Below are experts of layer 6 (counted from 0) of a mixture-of-experts language model. Rows are named router (the router's row for the expert), gate (a neuron's input weights, with its number), up (a neuron's input weights, with its number), down (a neuron's output weights, with its number) and show model dimensions 0-191. Each number is 128 + 24 x the weight over its row's rms, rounded and kept within 0 to 255. Numbers have three digits each.
After each expert's rows: "raises" lists some tokens whose logits its average output raises strongly, later layers aside. This comes from a sample of Wikipedia text that the model never trained on.

# expert 4
router:108108188142175129124132160082144125135108134105120153129106134144127094099078118135132134111118173117126155125158136148133113103133078117109128095107142134092115139133124149094088119116124076169153135143160123145107096124084101163134117104099142095108139130148128118132136098116163126151091109100103099110109129158131147166087142096127130112098113155075113132120148081127175152101115117136138145147137110132172143144134128104125116176135125149136145119155122143127152106117144055148124093155170120144146119135158092143117137120103145146148153129086109093093122124054092116120
gate1:113098166132189125152145143125084148139099164096100093131142094133169132126136102140158153163155127133145103153105131106146183138104145113136175126133164108124132139097115125143112169127100094098104108177113098151155121092112160165164123108137124129137134111127100120114155145107150130147142145118121118114125138157121132111103102117137112162138103136098091110166139145131124139101116134122105154149136123132117138138112143129149104180082096086082140113145126164138106164151147136088125118100131120097122068110129120112091102071106111159106135085182080140158139121113094105121
up1:175101080129071096126141123134119140108143129145147093096122129103149101150121097163108143104088147122122136125119155173113090130149140138128105131113114136100121116163146136144178071112147127125125173097141120121091104155133157126120135128131102126164104153131140103150098152093127090119090129100136155126133124155140125154138128117143127142125155133178146172086154096086148133159131139135102157110132080111097106122142103119118127096181132144132130161112149108109124100124136092194112097129081167109177119125125142174128145146154133111105160137076162132090142126146145135098
down1:126134159132086105097137143155153106159110124114115103119092139111109151143138115134137122116143099103150092103059174143128114161185127155108101132138082129116150112112126129145156097125103068150137127131101101124143137158123128122134123122113119130151090133137110111082101144137148109131164122109124145133128089115106136133146136156133163170116150073118125140099107107109134133127125149151100132144154108142117128130073124119139091100141123144127158124117102165108093127129084086160183124185115095122158127123170151134087117127116154117109148154141109154102118120103220109098
raises: " |", " due", " (", " in", ",", " on"

# expert 50
router:106060117119105132111140130108161129113113102120121145095105163141125089118170139148149126088143129126133119117155141157160134108137116128114128111119103151182087110148101135076139128102134101160138131083144119095137125107109095135144119071118116114103100124134096107158158123150174120120079136104124060112124145139144144109099148121151120163108115141108117114146122138120130106120096101152144148126152133101133135148141132099110122163141116148196125111141112107129133126111149119146162090120192147105102094132179120167104138128105145183136128075107122120149103078076130129135
gate0:123086151125121153137106147118168135128101134136165122142076109112166117112093099109067129144076130114168100109134120083162184154126125172129119161132112108124141140113179100154102118128142167124132089151108104130129133140095128122122130146119148129119154156167150131115073143135154139142098153110162105115122150141121125122103093148129078170148119173146144146128117153108173153125118135090127137126131129144121172126123169192157136093162148092134105093145110146169138161144159096108170127115132161108173128166136138134159122091108139129146130138121108119126143129160125111103
up0:148166109163108102111145111104091115099126120134115122121155089131115160132158132166142141142131140165091159137136137154147081113103101131163097090149115096110140159132107156116126152151092144097133141126120139162115107133169141150131144129138121126173111109098145091120130101120087158124130101121127173157163118106151162145143177112101175122133098080134115112126107122092107163134105147190164130121136135135164087123086093089123145161129098189106156115086124097127142097092140151160130140109126099145089125093133140149100133133149145157091121142119138101127115120110140156166
down0:110088126155175148112123141172192083096157097159153095115107123116141146115117115123101127152105150083143129162130094143124115136082182178115124140124135125130100141138113099156114084108123126148137125091167140163170151167089137143098152166065116128104156152121160110110131157116122147133136107142099162121122106088104144137141118119159113118101146143117163118122127116143136185135131111092159150109130123140132111169162138153141166107143135099105095111125093094129155123166127153104115139120122140134138122108136155127154113124143169160139103107185118163101153130159128124138
raises: "|", "-", "==", "\"", "Year", "—"

# expert 25
router:088112121137137147106102108081122153134147085106106151105154135153121103097125110123092107065109125133116155163139108126129122135170152113098116110099120122101118134123099135117117134132122144131110159094136150118094126072107117151141126117109111118091108110181119105146181115138105112125117119060108091121128152150120137110133151093162140115121133129113098109134163097151131129076103134147149153147160135159151098174150138104132153158144171145150125113155088097122106124124120119124159152106162136154123093110113109143116146128114187166127140104135111094125148094062065158121
gate0:123098094140144139155130119165099075116126133131122126162130127141168171124155156099142121127145128100088113102132127142126117121124113145142112121160105110154112119110139143111116093079134152147106094128126085139142099129132135129110127122053126155109137137128174142080126139107125101116112117117105136125060131140169165110157145112088140090113165146102110134120143133154109120141175124123113137185120174154091129141097151137129130102141117135130145118125076162171154129149131150181103145142114120128166090133104095111112122111128174151126123106093127167112147115150115044127
up0:165119110150084126158139168105136124106120165143110105116093139081135098153135150130119138107128150114143118133131130074130110127139111141128118109117146143066133123136138118176140172170097115127153139104129099090121117132108147111108170136151127147158123132110088154126128137119079069122150120102147134179153136104144114121094137163114137171141087153118174127130107157110125135152163108132151090122130089088118111111138122149152144136116060059154138116130160081145131098113125114109131111143134137142167122125174117169126124150124076122109129102152129120143103118142129137193
down0:164120086139108115174167155114121075143154147144151135166103134166118084089136130120112127154132098138130147115114119111148100127082090128163083118116126170136140164153103125154153150103155123137084135118079139132106140096118155101128103113100153203139132149095145147123124123106129102133123122084146134135086123144147077127139089127128111101139136124156134125113092140100134128139144131159139112120081148168175111115110137138142115145164116133116111132151113137140149114126140164180122117137116111120114106136131082152113125111126080097163111119096143181111150080148179121158
raises: " in", " on", " to", " at", " by", " as"

# expert 5
router:139129141113143141124155131100163144100119104069134126129096123128159112152149121159106129071107156141114133144130135124101094107136086149121134101114100161134116136107105156111155140133156110100121146116118140130082153081104121162156138111113120120067111142170087119134127103068127095161100140098116077103115117127154137153138181126096179148089145158114136106133162128150121115118107105143111154136127113076116085134107150120130133156172141158144146135121119119135127123142142082143124105129166133122099116150124105149067112135089166150118129106066109123126119104095132083141
gate0:103118123101154139118115123127128095127117135133104096145129107114118166133132166135111140144125170113146187147133098145120161129129138155139118114147119113136071147122117172111159071101169145140120138093090074114104091116106122121108118099137159118113121139134137100123168109107127085110101134105119089107091157129119104145126152147099118123142130103106150101180115098125138107085143127097119131114153116129117112132135144088176146128147128149121202172097159132073174118134127166112076116152135119111150137117111131116168134147129146162127064142080098152104140110136111118134
up0:148126136135143109127124130111106155129107076157094163152132148137145116127099075135112176108117133131110094119102110128153139187113166148098141121133138101124162073097149104151133155144117132135107129103129144170135116118142104130077111156162085122118161112138094135161113179141136140161171130145128148140148120147108159132112131120136137119106163100139111115115150193126150174133120135146121107138137129144164135161137123100098091108110150116126073125141130120146102121160171118105189116082077085115119125135124122166157151086136120120119155106172096132163113160144132126159
down0:102137120134103129165094076152129094110087086132117127133097135160107137164143144157123146122142074108149119107094085111116163128106107150125120125153149118076106153148159147119177109086107143137130130120099096142092167109108096082126138152131159107138079127160135126108166123114095119140144096108144087150126154099121115082106130131132161084174119115105162102180166135115172102141131151129127129140140117132104080157156139122134137079166115144122161185118135139141173125128098123123104149110116125141132159135095148149123159145144147149106126161125133123115129150119137100153
raises: ",", " in", " and", " of", ";", " ("

# expert 45
router:111106110129126138136120168109120171149125127149127150056080135166156116122132134127129135137097130118105113160160140173114138089175150126101109123115122125148131171137106152104133164131161136123178124101124122123094134081131104164137147119136143095100130105137126151136128109123112124145134172120132062120143109147176132158087120145138133153133118171128116092096125090153134125069125088129144147152157107128129131130144144123086106133175144119161161134150097101129162104118123117082182096136154164096131083121151124147088111113088147132115145136116106102136137132087080146117
gate1:106124107210106141150155154107140160141110144142121093130096152121139092103129113113092070126137099077137130107118131129134145125116105149131140131101099156132120169113121134138135089123124100127145157121148125158101136145172124107107165122122123135168121107137117156156126155127116101133120144138131173136176143131107115122134141148149103157123131138127145136113100136098124126130143101104196115159141111102147059095103131110109109083143137108116147181070123115127125117163133102144148121147105160125145119135109136174152102154145115125138103086142154200157158098153075146118
up1:155139122187110119110108092111110111108107153085159114154137154125152124127133130157141093114154140123106128110120096139103145170119128149165118078137124141130101137134133163103121173109159168157132147184126117154105166122109156112106100121141148127146146110152160115132109150143121100137129139149168151135155148113102129098091142151145136134120130067164124139178117110131119124114129136157175115167136147090067127170086068107137103120132141122121149075136162134117138117132105132118123107130112177112164128113137127126119132122124061111129114146128103120159163145111140199114
down1:136142133166123148122133129147141093150168123133153080117096126091135118138118125087146081132125094107119083086147131145150142143118075146109167119165127095108078113135154128107115104155137138126147144144099113129125153126130087111130102135128144112147120129127117150131150174157117144108130108129156120108197150149152137115093194151148113080117131136143168152116136131119147140121124109129155079117117144107165105168122112147189147084135137130127158125116098107167110097125127120113104120162135162111153089156109160107091136140124110099132192114134082116152161094103110142111
raises: " the", " to", " a", " on", " with", " that"

# expert 15
router:130099180140176148107131152136126150088124151109127163113133134133153133128121107132123177121134121097116106122136131119108099099144114158126140092079150140117122141091122144084134126057163127120168145144093077103108142119091113180166138097106113108105092144131120124137146133132093103139124133084146097086153140124147142143147137124141159134115127125111168131138114092122150131092113103172162137152157117109158096130115121098137126203124174148110098131114089114136095149098139129114139143095174154115155099152127102122118136123124106147102183122110103144121106086090140121158
gate0:094099162073133155113128127139079158132163105143102124146122118143108136146132143096135140132163131128132144144108139143146090123137100107128147121104136154122124129171149112113114123117146091104093105110165165139121155147088106097084134138087132089147104143151145167113120141149162122138120153134135119092134118151127158146141114127141148175107091154127148169125106140085120096131117128151138166134149152077117143151141122132168181122135116159119082128154194150118177121134148173106154119142146116107104097108108158156173143091127095127105161089105131098144108130091122102177
up0:145122155152167103095126114108127159123130128144090142067093151135145161128137121129155110108128117126131138176150114118129086101102112091118083111172145106164157091159189120127119137137140136091147103118119119159179111169108107084113103101117124167091133097150094125126077105147113155132081124128145072118165170152159137122118110145118128131127121101167105154129117148097080090136128095121121133125137140115131122181112156146137120133108133145125140171086156112096181095086120098124119139163121129128157153135114157137104124115092111099117122110127153153127139116113136117109
down0:107129125134094126117153130120165101088102127149084128122142105141104139137114109158119113140132149066128131120099088119153124108154160150178157136130133085122130133099121181129162093161117142158070149133118142098133118139134114115123120134144101125114140099115076127108133134117123120116139103114106122120147133116096117143092129132152106128158136109131157172116156160136137148131156162164134113133176186149125127181101130117171118104149148115147153158124096165175126108079124177150097124126149116135150128177145125083092146115136166125129147071096124102147170141113151127079
raises: ",", " in", " the"

# expert 47
router:111057108115102140138163163120162108100075140106113176100133104139126067108149129144136117141122127140078119163177118134137121146115095127105122100109121102119117153110129159074103162114143112126137139122162126163097126098109116169171103114152154099103138145141137116140145121107158115144120133119120125123133184166137140142110163137126138118066133145117129131160157114092162131121109124155147125118129137136151132107145153109113119121148129117156140127155118105166127106110174107111183099089179117129150123144146101158095113100073120157119167117100128140160161119100093098117
gate0:160125088117156142126103108079175122106146123120169110145116145182096110123145178111132118105124117156147138159136107157150127154128122176118098126139122177124113141097180087075142178117166182111127114123090085095133141118133152164114142097069127119136114126123113120115116139134153153114130120133114100131121092112095146110151121149132106127100110137093133097103118094110147096134146152133111111110111137139147120120162138127105130158109126100122099123153127141160130130103179145127148136175118145115121143143098143184072175138095128123113148123089120130157084153119137138078
up0:108102120178148153111116152113097131147157150132149143094117124115138143132121118077133155141119158123123079114099137116126076093124105079104130124132138143142129132155055124181147122164120113158113137133076131113140121087157141100101100149182141115131134142131163124124124173140136126157170120128100122149156161128140138142126124103130191079118123155139118183139141124173118166126090158173136129126119106110142108124133130151149138133104104143089092125156124122094121148111069140125135089126138127108130121117096141125141151112116089135110093142129081187132144083126132126154
down0:101110122152118114126122108137147097115169098150164119079088102120169172120083155151135160109126126112111141179083129130154138112139122125125153116133130123135086173144128209130139071134112112143139135144133114124132091140175138151109084141119118109160121122143130143107135178110097135147116126140102133142119094155094160125106124111113145144151159193121106163115163133129154153097056150097101116134112120151124149134110135106169139108128089131127146101128117141105133107142101098146135152159116083120131136138129104119127140137132097148136085131086093184146137111101108147132
raises: "age", "F", "20"

# expert 10
router:093133110125111120093146110097112167104138104145138138093079171141139083091159120144136117097123115105133138163166113172112122104122122132105122102145127157136077121101104153112139128114103063152138147118078141133147080080105112113123125077101129101122134163162079165132170156116098123147101142099100135118118151140143134175107118140112156110116157161081136103157156079117139144083102090138129161121164127100143116156097141120107152142103124148110154106126124138127153104111132143106138119152179135086125138133152116152094144125121120158128172129127138122147104106099135156121
gate0:112150117121120134123106111112117125078086072100169168118122100132117146133166127138100152117201092126142151130109124158119110110161118119132175134110126146102089150106116141141137099114121170111156204134116113147103145130117091165131137125123100130156128111108149128129128143111078102137136113102134102144156149152078107081113115112082133138160163101125138090110128160109126119131106136157117147131112098116120114132131099149100133157154159097149115168109146110126139130155121107103122102143109101122106127147095134065126085124148144123115107107087137123113105102081180178140
up0:138109081100149111125171156113158120153150152126153121199110130159134149158118142142102111122141149157137135131105124117133124170129133110160153133095171108118114148092137177106171121110103108153166114114096114106147116126134134144097140116093127111106128121122140123109114133125091107107130134127137113100132152185161129169144153140123139136134184174165137146118104131152124117147119120123113111134156147130131098143125122134122183142095095126157099113170162155164106068104155142158139061113153095120142121146130147162168126075179114113121144076150106137127102120124158124102
down0:144143135161164112143102126119170133122145084167075152137091095153114110137175150099125136110135170119108095131172167113116104175147129161130101135143111108143143130130145121144117117163118069113140118127105128140138142150108124138133163149153147155186146157142159138140180104123173150124116122112100117153148091143146158072128154111130113119090096125126131133101111106115127092141135129151109168099167149122116136113167143125115107088143140072098166110112137116174147127152158107141109114110066127157111124121115150103157140134136142129106142062123144125132154102155148117139
raises: ".", " |", "°E", "ased", "ud", "asing"

# expert 43
router:122117108151136149098155195081151184128098081147114138112127117126165117129149114150120125132098123131140112162147129176136109106139132143114127103091126131127140138103133148113111167123164132099152129132134093112114115062112111181125132104130153158091126129156102144122129123080129125117122169091113089138127177109132104186121148123129161147104132130106138090117127071108124113079101082148151159164135102100135083126146141097130153153151140141109132138138106113161152123137118138128181141157134174109099150096139168120086136120106167166106133125112119127131129131093106145114
gate0:111126189147172128118135118150108094133107147116101128108063134133139196092091140120118147074100145122110142176137119131092123140165118109143115145149105144156109100119143111133093115134122131125131128108158120134114160116154118093120147108142111131118149122143147105114132121103147183159096160130120101065102128108129148118199149112119096108127131100136097140143152157123131111128131139080158164136081149144101132093132110169125151077148148151134134116127134108099137110115181079146132108142115080112119135146119133102175128135159102110107126101086123133115105135173134107115
up0:139142158122137109153123115117111106134123101081129115122134145128116138147104168138106152098111139125109132128139135103093139098136144148143122116180105094164137122120141131141086144113137087127140145142156099110108147152181133051143130105156119112147144121160127126129135188112164154136131127140123133068088122080133134112150148120121117117159159132138133107132109161091130156115195171092116174120057145139152101105104148135143099120147142155107089126118138115107155132123178076161123152131101120128146140151118116139169123165153118103125107116161109111108093102128146073126
down0:137119144150129154142112114097111096116141183137131135106064113153109184128112117130099103072144106113147092143121126108113161132127149176177165090126089094127091141092168120152117128119089134147110159135110125111134155150145112105120159095115091079120101127128108096152133107146135143155089108115134118055117124136153113123157156105094132123127154157098109141178136153136128105135150157157111127146135174154100141110129133157144121116108139132105115139152128123122134111115157113114127144138102111127123106145107113108129118091137132034142136092096118130100092146142150104146
raises: " the", " a", ",", " in", " to", " an"

# expert 22
router:135068127120092181131123150102153129147111137159135167117146162107131129137160103125122134109106122130111149152154153191136156097156105154102096080104138107128112146095113141098113141093140090154157130128131127134115149110092123131175150145133150100121149148159113130170164143122151091159085159124072118130142128109150140153084154146160166147091110119114127120112171102127153144120111125139106106126164103117178116131146155102112107122133145203153117091135107103149163090086141130096160091098123139121129115100131101134136144133104158143124126133102095112118157124112126160141
gate1:135159108217128135104128121114160116149122123166166130161119126109132133144100116116079144090156129108156151109121112119136213083110121122132136125108133122110120145116132130114126135157131132126154137158164091130130123114138137114162098085111141110109093147114135156119129141155162164135115108154156178135154091139145143134075155142145158126143128141122151116126129103168114128139137151188167138142164137128139142098180106149096151122149111153113103169090114160134106162097118138128124135061161130176144163114164151138150117111154140154136113113142097150138141111107129163124
up1:121126135104150113143132127113129180159143130139119136115157147147121132158136100136121160097166124131101125126120166180107094099134106135144107099134160109099155119106095174105143174106133145134124096092086131138097140101121131120134172087105155090130146134143185122095063129127133096154130118092115132125147102150135149144152119143062175097144115139140153083133126189105101142150156125127109168131128086155138130147100112089135092144122135161129124112143107123081121123095121160107081111142117130120154115122128097142106094132156058126119110117151124134127095109124137155129
down1:104113098128139107128098116153084123109106120147071140138143129121169107127110101106130111141150183076115148085122126106165173139103149102169129125134092125120117127134099154113164147133123111144130123128134136115153086117124126102153119105164123136156160127124204155087108156139138181141121154142105111147112133123149125120126144135145168165153101137133133108100091121170163107142135127138129143118098100141103147108151105125126165119126123123153132178110108118167127125137129124135139131072173166147181113101171170175131120098153179147147154124105117139122131112101159106170
raises: " ", " also", " then", ","

# expert 60
router:105091149135147183103150158085201118098098126093130187122141120131128116119126122140110157113121102141113118140149111160147121143145102086113089079115106118104128126111143118073138158109146124128150164110108128115093123118126131130157118098110167077114105147138117107117120092117160127142128139125112092075117149103135113128122141146153173122123175141119165121141124117147151137120112121155119134154141111096147084157144137120098141152128110181131094120112110118146108069112140093149123136162138163118104110136124093132113135095113181134130174137065104099137170113102122155131
gate0:116084144158141105142114130113148159106154115144154129119122125154119133171143141125133165175155080121127167159144121138157101160156129124096088124139108114113130159118100143125132170112114130164174155099112112149130114145154134124101143154115170150126143145117145087112110145121130130104145149119091134114152142117136154142143182118117206150149064132123095114164165138160114102176114174111110132125131137118097123136118137167112075093091145116147071152149172150131150121103129108074165114134142121143111135143130096117145134143118133183134118114123105090121129143103089145138
up0:124118123159116154154130097103161149090104086077116138122134161150103117141152129153164136163126112129100121131143147126135087125144159104093104149165157090163157159091174114151114148130188116139158166137134167101129125180157157100097151112131143147104127112147142101177100117123145122156123110120118122077165130127116142104159104099174105136126141110127160115143156122129119134156119131101097116134165124113125116112109122153121125147112070136087114130100113137156105175161118102113160143066136120137154171137144166123122111101103134139073115130114095128096169132128130117138
down0:179115093158101145149141079134111150140152122073143099138117164134126160149098118166123160114101170083178120138110162116165128140145115120127112135128119168142179128080115149136144148116140137145088137119115162140149164126110111108150105126108110121100141109155110121142183101163157150141117113154121146116167122076145154119130143132112122144161119088080120197125111137129131137111137135114116093097093125123145124124067103140168104128125145116106129139152158156146127145084130156115146167095117156099136130143144142111137133110172137125146099150077166097123118160131121106138
raises: ",", " in", " and"

# expert 44
router:110116155140138141164161116093171141147140112149108137133109155111106108125125123137123128107132093103136143146167110105120092113184106153134097114105140112150118137105103130122116165106136112147165124108137090165114112119130140153143131074127164082137136117136102130116145135097136135108093123117106123079158130140159137135098114130152117124123174178111149097169145124125168143084095111180142146154148097125180112116124130114096090130187126152166136133157073108156153096104147128136147091135151171107102106136134105162112129180126121168126177123123118141162180134130106107115
gate0:099107150142151144152148118137121117153150118128144095161094135084166144129181114131155128152155102164128111120119079149100136097120155110136109124128113120146132097081150111141163150159155146160174095105136092137093128098138143134143169142165135102137077123140111121147133137111119111124086116140149137161133133181122152151108100108100092143130149095092122110160113099148123129125118113172155136150191129137191108143105156112125120134135116139117129129158113097109157139119109131095128137110075140081109131160124110133136167160128083170132155107125140133142133086057134129131
up0:119109131122164125175191144121158135132135142153102115148079108125131112136170106149132100143185127162122088152135128181131123091129122141125140074156094141130117094129122109128114157140113099181153114131125123117129119120124103097132185121158125099069152141097121078071114178098115088111135121153156142129134129164130140135128114112120086099128137161115101130128095121123094122143105127163162130115127135132148134164141150141120140095155078124116100128113094133121132131145110133093094075139135121121102147126110104134096110141130115155112123152123181097141127148081185133121
down0:184123118134162124121126154118149152105143107096129118138149140127167142125132181133101141130085170095178145109165148152113095126113161157107128155076111155140167169159167122116134128135128131134169143151100155073058124140128135115135136123134124122164158111120134140075113134137132145156116146131136114127107148162100114130115170147179130087108126118143104136105113078132124095133121172143125103152109183173160137132121111108145125085101152127133114065093120138139148167133171124144148128162100094149135141135087135140141139125141120149115136110142111107105099125125122152096
raises: " the", " in", ","

# expert 34
router:119101122147134119092145168120174119114155121147099184122118144101146096137170118132127117090115149090103116129175181138101145096130103118126084116084129130134093148105114156137143149075123103170121131098115132137103133100130102136139130142152117096115169107159117105130167118127152115109101103139130105121126154127166104123129125120136156131105164118098116107118155114091174147077080129157113126138152143124112124116132125123106136166125174099165133092151122139115101108092140139084153148145133168154145048147160106157113136147122165132103145133082127123098123102083145139129
gate0:167134135143132101117136145123124121161131115143105144099137142178125154121169129170123157118159122162127110134130122155131150128119114138140138080093166129147127074099151162127112122107164162121119106142085126165126108141172153125119148110149108100136143120127116116104094066108107107114103110142116130097125136142144157149087136083122120140163154116127174140161143177136130160143109118180124175175077118126148089112103142120160171145164107103166142158165135113132121114142099125118101150122137155154087125102120092101168111174160108152169116147122117112105112136103153142099
up0:152085158143169112150089134125097118183118095152095146150141131109153160139115101127120111120161104137120121145107095159099115099112139075131124136120149143075117126138113170123135138171102130128121080115123126066147109145130113143126166181156116108139140112104107127183132129118139109081192134128112136150135159126102092167153101097125127133142156134142106107150141146144102121094107093107132123130145127100108119164106105172170120158118132179118115128128122135136087162158167095125112149156180123152129136151124103127123118145134119104183109087105124093112154132113143136130
down0:092129121112102175115147093101136152153131170107136153158128156167160174136140106137171088154154101169133110127063152151115102106148113143130151085157160145119121128118166157125109161128121124096152132126157144124149109152132147125138164089108119123102142134129124146116108131113161146124135102093126106136149109132171108086109128153112110162094097109130131140164100114093142170130125140167102093120107152086127120164155103160131124156126133128184123118121094126160158163127138138126127124116128166118124142117111162195149160097117074095122119163119140158117092127165122127097
raises: " only", " also", " not"

# expert 48
router:120116137102160173136138150080159166110098124103081134138072123110159104099121122137106167124074156142090114122137098115168122116118118140124089085107104123131109128108125149103126124092153093131116159127115109125115080109105139158157123122130176105109146133157080123107173117097161107128140106136119122098121136114157096145148159124123164139119177095121126095122132110136156165102119090123116174123134114123160110130122141112131142136117140163138151098119108144113102128122140118136134104125117173082103089115132087171113095122120188168133174106089113127100154111112110108166
gate0:128142129154124109107095094139130112122105134165152125098125133126150175128099149118177144106158144129115124109154150135072107127139091130144088108140109179123120158135119109115121146103148111157166136112088139151111094156108167102113132174112190145147104116121169107134102157074110121110145111150135093103127106119152155127152118113121134146144170120156152102102121090141130165083148111135140135107159129116114113106132114122094099137143137172160148159155089135070135144128147177131123139168088142149078150146143150140140099181102115122124159074138136123110140122124128120089
up0:120128146104166098120141109171192142130143162137143149118142138132111091130135112087098144138094092155079113158152100154142149123146110145152117114108139105142140156108116145159156183151119114110149094128136103124104171076107117138119132106153112096100110089094102129139104124133115086144168131116113167156132129142101144144117094146087122088129123117145132162113139112131139118159152160138096111131159117165172131126098165121177146156127121120104105120137129116149101120129091069176128144131096158084132102132126113104130137165156123146145103154184127119127118146136105170171
down0:171135105126129082103115129152106152096128163119092103091061147165142132120163119108111150160117108124128126142134126120098181157170139109105102115100106128164123110144097146097143145098132122124119107180163107143127118136118109123188119138133102109104074133105129102132137127128109156107120105130110110148074115125134102124129141117174124120089141120153130107147171152145116089124138135099171141138120131139153145113122145156076086119134121142127113175123135110124113150093142120126128095128107171095086124143155127119149061176113114126143148165138175170114162150106122153116
raises: " of", ",", " in", " the", "\n", " and"

# expert 36
router:139136124161151147094110184141128160113121106100133155143151134132144100109120050125083094071111146125105133145114127115139129099133140146137116103098130127118106172092107138094085120106121120142127120087079152155115101088092134150163106069114174118074116155116124135141146119110111120170111143121117132112138133135171136157138125147140110157083115147137114113121142091147120172109133129109190122150153112088130151129120126114168140187115164126117126158119120107132130094122146137114136106140131130098081131107143123142092113113095115151140143121131126081158143121068137133157
gate0:120104140125162129162104125122190168145078180121111132134116137123130167136127128135112121135072126127108139165136123088092099135143145171110150150128112135156127107137103130120125156095148179127145135124129094122118148156105113165121118121145152138146164120140152163073168085125091151150121128166088081129137100131105153122148135120128171151073130151138130140134114128099103150157130160136096113120204103119110141081105154105119171110113122106123145130167122082094117103094152186124154108137110122153157144112120155133142155142121101142099150152135130141119090145124135145132
up0:120091128122103139133126133134107138101133120131117116164115132155158141165141142095105129123121160114098124131120124096161139179128104125107177125101121126158110193149110149103140136146110164140124107146167131121083129159126160126092058099125147129157115142106112137121157068116142111164138147129145148135144130139114137166113139168104133140093155144115132145117144162131115172159123155157117152165121107077060185111095108119126170136143177118158107134133127090132118119077139090153139103119091121140160108092148089131158102120116087155152144136111134162125121149124118148130
down0:123135106108084121140092151117119136108115077128155151130158148126166130115128124125119152142168164118095109169123137124149161114112126106170135108161112167095085181144164141125111082163176128128140137114175107152149140090115099128125117125138128118089175121160122133112075122134083097122161151157103126141124129140158145141116160117142117109120095108123113167113130087108147113133137160116101166109114136186112122135149114170161056126117105139126109132149114125164149134178117164113120123132117092098121105147123134114141073121137159129146113114140137080159092143128112108154
raises: " According", " Although", " However", " Additionally", "05", " Other"

# expert 35
router:147099161114125146149117129113114146094142094150117122109098155126120082121122110121153143148127123127116128134150116162110118082139131136128117064132125106144088160129117153090106125117155136125124146124127160152107120081092121132199130127106163113121114139194131104157160116127117124143127132100067111115134172131113142118123150147159115154104127153108146113082139087123164143108094151135118150148134104120150115124148155102130101149125119134138134054115108098123118108152171148107160118140177139099115108130165132126103117066080143195122161086136095144131121122087110142116
gate0:081164122123128109140174116134165151156105163102124133136137104155161138179135128148112116113079117135148123125111102122101101168134111139129127150121110150148138095150171099103125118131097126089125107105116135101107119152171118134106139117167057119166135143141107096142117080138138098137128070124111165122135150166141105142114125116164111099149112118130165146122157103177092092091098163091084076117118128104141126153120131132107136115162138173128087144158121144157130132158116076106124132109079137158133126120131109114097129163103164102156153127152123128117105143136136150152
up0:146116111149119139118108175128100108099137142145141151130103135108096107091099131107127133110142108110124099138179152098140158151129145106125170167160135134130115164105106149162150144163131108167158163126160096135148120143069126112139126151097172130106111141114182131103125174110141107127150187121091078148110134099098177099126104145125116160119146114113137142143141108098152137157154131170180146101139118136117135124144112140131120120117127093135173122131089148131140165058142166148119106170152112100118135109135102151129112120150113135110102123083169113159141115122149090102
down0:119112109104158137145166149122099106137131107127084114100166093126171151121122117157103144097111120099101122158102108098104111136078122177099099134167136127114130128131100124122155087130052101136129097116150098141119130114152107120128095140142157129155102164161126100132092117147123087144124104125080149121124111106120090122152142156097180119208131125131101141120130112156091073102102118103135165115139129122126121150127127138095126129148153144112140122087145132098184154121160151089112144100139126183132148138100169124138135165149116148140100108133165134135111135100127117131
raises: " |\n", " ===\n", " |", "20", " |\n\n", " ===\n\n"

# expert 24
router:115086126131145134106154149086158134152121107135099120107115120121143117113095102141112081113102097115137114141131128131110123084122126150106101092097077148103102162106119159084144162141174104149163139115135112126118135134138141139157152071096140136150117165181115120156152135104131120135067130113114123118151122128130155132131122093158126115108145127093122118132123113110182126108095147188130125149117072061146154157110102100098098126141140163149150094155123132147129110142166127124110128125174192148112112125121121161140168127095153168136151113099081108111152125129135143130
gate1:107105143119136167111083109137123146137123095117128136120176101108126122161150131086136145119153106153108126124158153134117142140101117118165118077113140125102135155156094122155121129121146106136098107143132177119133139183118091151148168192134123121119137129118116133152099109127102162176176124112141125134087135096121140119079129093147145138154153113103151158201138120165158116114154143100094188135085104128106124117088125149158157160184113125079159124137095130114098110139133126119086140122142132160107166116154154165102147121142116124120123098132116138131138108125162157103
up1:073131142097129140101129127134125113132126105137158128146130114154132172132133167095143152139104095106128143170116119125136103133080104130187169112117132107083159095117105140148118082102184080178127069121170166109123140142099157127145146157142144155108163128112129128109123085104156138164162109107087186118089107123152152118115145059126136140147128114087111143129143091130153130104144160112121123131106145137168162112081127144132138104155120135121126148121132134122133158138125114081140116099140127137128152136151156113127117113079119103159104110142086112099115097127135144126
down1:155108160089112145086178138134106133140089137124171125152112117143096109108131132133121122119108071111161144126124090138116093174066131125100132135162092116088111148134107151133120141126128164137128173137125147140090113131158154120099091088141138125137108175152123140122135159110132117123111131117144130131158125131109171117163142149149099157136139115156127097065122147137149142142154123097097142091096141160106112097151136147119140108107142140145099103150095144148128133145188103092161137092123103112110092115097177105146151142156117105170102194108151146127146124123139094122
raises: " the", ",", " in", " a"